From a checkpoint of a small mixture-of-experts model trained on Wikipedia.
Training: a variant of SOAP for the experts, 749M tokens, 5713 steps.
Below are experts of layer 6 (counted from 0) of a mixture-of-experts language model. Rows are named router (the router's row for the expert), up (a neuron's input weights, with its number) and show model dimensions 0-95. Each number is 128 + 32 x the weight over its row's rms, rounded and kept within 0 to 255.
After each expert's rows: a language model's description of what the expert responds to; "comes after" lists some tokens at least twice as common just before its tokens as in all text. This comes from a sample of Wikipedia text that the model never trained on. Tokens count by the router's weight.

# expert 34
router [140 158 143 157 193 122  68 140 149 106 115   0 127  81 152 121 133  60 121 141 139 135 162 125  76 130 128 155  99 100 122 113 154 165 107 138 158 142  97 140  81 133 174 146 102 157 119 126  59 165 111 125  74 117 121 121 149 138 133 117 162 163 161 181  65 100 123 129 141 162 101 108 144 114 130 129 107 128 149 162 147 169  85 132 113 121 173 158  93 144  80 143 199 129  93 125]
up0 [159  92 123 145 111 145 126 117 144 127 171 105 166 152 145  29 131 193 138  80  86  69  96 153  96 121 109 100 106  85 158 147 109 103 150  89  99  81 127 145  93 165 217  69  81 110 125 107 169 167 128  86  96 122  73 106 138 124  88 152 168 114 134 123 155 100 134 134  93 123  91 175 110 118 121 115 150 141  82 133 164  99 150 162 117 137  98 126 137 124 157 143 129  80 153  90]
Paragraph and line breaks after sentences or list items, plus section heading markers like ==S and infobox fields like Country:.
comes after: ".", " |", ")", "==", " =", "==="

# expert 18
router [153 131 150 131 113 135 132  84 113 134  83 147 118 142 114 120 113  86 129 118  30 138 126 136 148 145 117 189 116 104  91 129 137 169 159 131 176 129 187 158 133  99 152 133 133 176 126 145  54 139 108 144 100 157 131 116  96 133 160 157 102 142 109 137 117  87 129  57  99 101  92 148 151  84 135 137  71 128  97 143 142 141 136 148  87 165  56 136 123 133 217 198 232 124  90 152]
up0 [120 139  80 127  94 112 115  41 135 133 193 159 151 151 137  78  95 202 121 104  98 128 147 161  84 113 111  80 109 106 132 145 119 119 167 103 146  86 142 163  85 160 173  85  97  98 147  63  66 150 115 119 111 178  97 121 183 139  99 148 161 111 137 154 149  99 117 108 119  70 119 115  57 105 122 134 149 144 177 136 199 118 148 145 150 170  37 168 218 128 192 186  85  94 171 121]
Opening parentheses, table pipes, semicolons, hyphens and Website: prefixes in lists and infoboxes, plus the negative prefix un- and the word In.
comes after: "\n", "0", " \"", " is", "3", "4"

# expert 39
router [130 173 137 106 194 131 141  95 141  89 139 120 145 156 211 136 119  74 142 139 127 138 143 134 114 132 154 200 126 120 140 126 119  94  93  96 215 130 174 138 158 129 171 125 143 155 119 113 153  90 151 105 143 130 127 149 107 138 123 128 157 123  80 155 206 157 107 125 133  97 102 142 129 165 188 141 130 173 178 140 117 106 151 141 116  42 123 103 165 139 170 165 141  88 140 157]
up0 [121  78 120 132 119 125 182  96 127 109 144  87 171 185 150  79 105 176 115  66  62 105 112 142 115 126  91 119 109 109 193 147  93 103 121  91  90  95  94 186 111 205 191  39 102 130 136  90 178 148 135  82  78 142  88 160 144 122  90 112 141 119 123 130 121 115 113 128  89 124 140 185  95 109 174  98 156 138 126 185 168  95 132 215 144 120  92 179 161 156 193 166 121  77 164 125]
Opening digit "1" or "2" of a year, and preposition-article pairs such as in the, on a, to the, during the.
comes after: ", ", " (", " in ", "| ", "- ", "–"

# expert 28
router [103 122 157  94 134 124 212  99 131  67 129 149 118 150 135 139 130 118 116 113  78 141 141 118 146 149 130 123 131 101  87 116 114  73 166 119 113 137 129 163 164 106 100 153 154 144 120 117 154  59 202 135 170 123 140  86 136 101 143 129 140  92  95 148 115 118 103 180  84 119 126 133 110 202 142 123 174 129 124 133 192 111 103 130  83 191 126 167  83 147 169 131 132  34 118  81]
up0 [120  91 157 119  58 116 148  88 130 123 187 113 124 106 183  31  76 212 113 109 127 120 115 152  97 141 146 115 113 141 143 174  85 115 142 114 141 127 139 142 108 132 141  99 139 120 141 109 124 125 123 126  87 124 103 114 154  83  99 144  82 165 104 128 145 107 104 177  67 110 105 189 118 143 136 142 158 140 101 167 197  41 128 150 151 145 121 162 134 127 174 172 106  99 148 125]
Capital initial letters starting proper names, often after "and", commas, "of" or list dashes, e.g. and L(inkin), B(embo), T(aras).
comes after: "\n", "\n\n", "=", " from", " with", "\""

# expert 6
router [148 216 123 116  82 105 132 111 149 138 120  28 124 142  99 129 121  91 145 112 130 137 133 140 174 137 124 166 131 135 193 140 106 120 170 117 157 137 159 108 205 112 178 129 106 138 148 153  66 153 131 144 133 113 117 137  95 136 124 100  97 181  68 102 177 183 149 133 125 132 124 112 129 136 116 132  83 152 197 141 171 146 168 160  80  81 121 180 160 137 137  87 159 154 159  56]
up0 [108 131 127 116  96  95 155 113 127 119 183 137 130 152 174  56 122 215  92  82 138 110 102 164 100  99 120 141  97 110 141 144  97  70 166  96 110 101 176 117 120 179 183  84 105 102  88  66 136 159 102  81 106 157 133 151 160 126 105 119 106  89 119 160 200 130 119 121  91  93  98 153 104  92 143  89 166 163 145 150 210  77 154 196 128 169 107 135 113 121 180 114 156  65 164 137]
Numbers in table cells and scores, like game scores, times, dates and casualty counts, such as 31–26 and January 8; also US city names.
comes after: ".", " ", " | ", "–", "°", "-"

# expert 12
router [128 113 151 121 142 141  88 179 153  93 135   0  65 171 169 126 155  99 133  99 137 151 111 108 101 132 118 120 110 138  69 102  59 117  97 176  98 108 110 112 129 122 157 117 115 124 136 180 114  92  66 145 184 146 114 125 120 160 139  83 124 119 122 141 127 179 160 121 150  63 152 127 163  76 106 140  84 116 123 100 128 141 143  96  89 120 118 116  94 156 205  83 127  54 150  86]
up0 [ 89  93 111 119 104 107 110  85 179 117 170 138 132 137 184 113 101 218  84 105 157  89 129 142  96 122  83 120 117 104 155 168 128  98 143  70  60 129 102 142  79 212 202  47 140 108  74 109 146 176  97 101 122  81 121 126 145 138 103 136  89 147  95 117 134 121 131 128 149 110 113 155  72 151  90 123 118 104 114 149 198 101 133 153 125 149 100 169 197 174 211 181 109 106 181 140]
Line breaks ending table rows, pieces inside Slavic and foreign names, and clause openers like ", it was", ", which is".
comes after: " |", " |  |", "% |", " |  |  |", "L |", " S"

# expert 43
router [132 118 124 117 136  94 107 137 106 109 141  69 116 136 147 125 154  74 154 111 131 100 112 143 165 137 137 145 126 108 150 110  99 109 164 197  95 160 159 180 174 138 146  84 154 151 101 134 116 149 184 129 119 149 128 114 148 138 148 135  87 148  86  98 161 152 124 128 134  94  51 118  95 154 110 119 122 161 133 130 132 131 126 154 175 148 103 195 193 110 210 143 139  51 128  40]
up0 [133 110 140 165  88  95 154  86 174 109 202 141 132 170 149  25  99 142 167  85 106 133 116 148  87 143 137 106 105  96 166 171  87 111 140  86 116  91 116 160 139 192 214  63 129  91 134  82 128 169 120 122  77 109 130 131 138 102 121 107 102 130 107 165 158 156 114 169  85 124 126 137 111 107 136 131 149 160 151 144 167  72 140 212 150 136  75 136 163 118 178 152 124 113 111 155]
Last digits of years (975, 013, 019) in career spans and birth dates, plus career verbs such as played, worked.
comes after: "1", "2", " (", " He", "–", ", he"

# expert 36
router [167 170 105 102 142 120  94 109 140 164  54 112 143  62  91 170 156  43 135 123 113 121 140 147 134 115 101 166 165 153 130 138 173  35 190 191  98  94 139 154 180 114 146 103  78 175 127 121  62 167 147 122 124 112 106 138 141 108 154 164 133 115 152  95  80 147 143 113 103 129 109 120 155  92 111 115 121 113 102 104 107 155 146 194  83  89 124 183 144 101  84  86 151 124  71  50]
up0 [137  81 123 135  77 120 130  86 152 123 198 132 161 147 161  80 106 203 124  85 119  99 125 150 123 153 135 126  82  97 150 155 118  80 119 119 105  69 107 120 126 203 182  87 102 152 101  76 138 165 109 122  72 132  95 157 147 129  68 113 175 148 121 126 164 108 127 128  90 115 131 180  93  95 123 122 127 109 140 149 162  72 147 186 124 146  89 127 100 156 179 151 151  80 188 150]
The last three digits of years after a leading 1 or 2, e.g. 2|023, 1|965, 1|994, in dates and spans.
comes after: "2", "1", " | ", "| ", "°N ", "7"

# expert 15
router [131 107 140 107 142 100 129 172 121  69 131 134 138  57 117 122 139 123 116 137 158 202 137  92 117 152 157  91 149 127 103 136 146 120 214 107 162 139 124 105 192 109 146 170  95  82 142 152 143  72 110 134 148 178 138 165 146 151 119  86 182 108 111 129 200 187 174  40 168 157  90 137 124 137 115 168 109 155 167  88 142 108 130 164  97 145 175 129 152 124 255 186 120 126 103 148]
up0 [142 113 123 113 106 115 124 141 163  98 200 150 134 144 130  33 107 192 117  77 136 117 115 138  72 107 131 137 104 128 152 210 110  98 162  90 115 123 105 144 132 197 189 104 139 123 103 135 119 152 106  87 103 110  51 125 185 117 102 180 121 141 107 151 158  84 131 156  82 129 123 158  98 143 142 113 144 115 148 169 144 129 150 158 124 126  88 118 142 132 202 156  77 120 162 133]
Digits and number chunks in table cells or counts (0, 5,700, million, km), plus infinitive "to" after had, able, decided.
comes after: " | ", "–", ",", "; ", " ", "5"

# expert 24
router [115 115 200 105 157 124 158 157 141 106  88 146 105  62 119 144 140 143 138 116 127  91 116 138 107 121 106 116 124  81  91 132  84  84 187 144 158 139 132 132 127 107 106 130  29  92 142 148 130 156 200 116  75 141 163 113 149 112 145 142  67 139 134 239 121 101 110 142  56 135  60 143 150 103 118 116  76 148 125 108  83 119 140 116 143 171  98 142 131 170 123 165 143 139 101  61]
up0 [108 113 116 140  84  99 151  98 144 146 157 121 165 165 149  36 114 198 132  62  78  87 138 114  94 116 126 147  99  83 183 157 103  84 162  78 114 114 135 127 115 192 165  80 118  77 143  72 119 135  63  92 105 178 107 131 136 122  56 129 137  97 122 106 180  80 104 116  81 112 163 131 134  63 125 126 116 126 125 169 174  72 155 189  87 168 105 143 192 144 168 102 131 119 139 102]
Wiki heading markers == and ===, heading names like History, and capital letters after an opening parenthesis or quote, e.g. (S, (R.
comes after: "\n\n", "\n", "====", " '", ").", ": \""

# expert 20
router [162 147 138 147  80 109 134  95 141  89 118 133 104  81 168 144 156 128 135 137 121 117 122 136 173 121 132 170 153 105 152 104 100  41 156 205 193 100 146 115 123  95 178 103 115 135 112 126 100  99 110 134 186 109 132 147 138 122 105  90  39 139  80 152 120 152 108  58  86  84 123  96 107  94 106 147  82 167 190 101  97 135 166 113 166  94 183 118 137 114 140 186 114  69 102  77]
up0 [153 101 120 112  80 101 151 110 154 129 178 112 148 151 174  41 115 154 139 127 118  89 104 124 140 126 152 115 172 107 129 142 112  98 165 115 106 139 100 163 132 186 213  49  84 146  90 104  92 161 129 123 104 109 130 149 127 142 142 134 119 120 146 119 186 142 126 116  93 139 145 168  76 111 129 120 133 166 120 126 236 117 156 136  91  96  60 108 176 141 193 147 121 103 156 175]
Ordinals like First, Second, Third, reason words because and due, digits in election tables, and word-middle pieces like fri-ed, rem-embered.
comes after: " | ", ".", " D", " d", "| ", "′"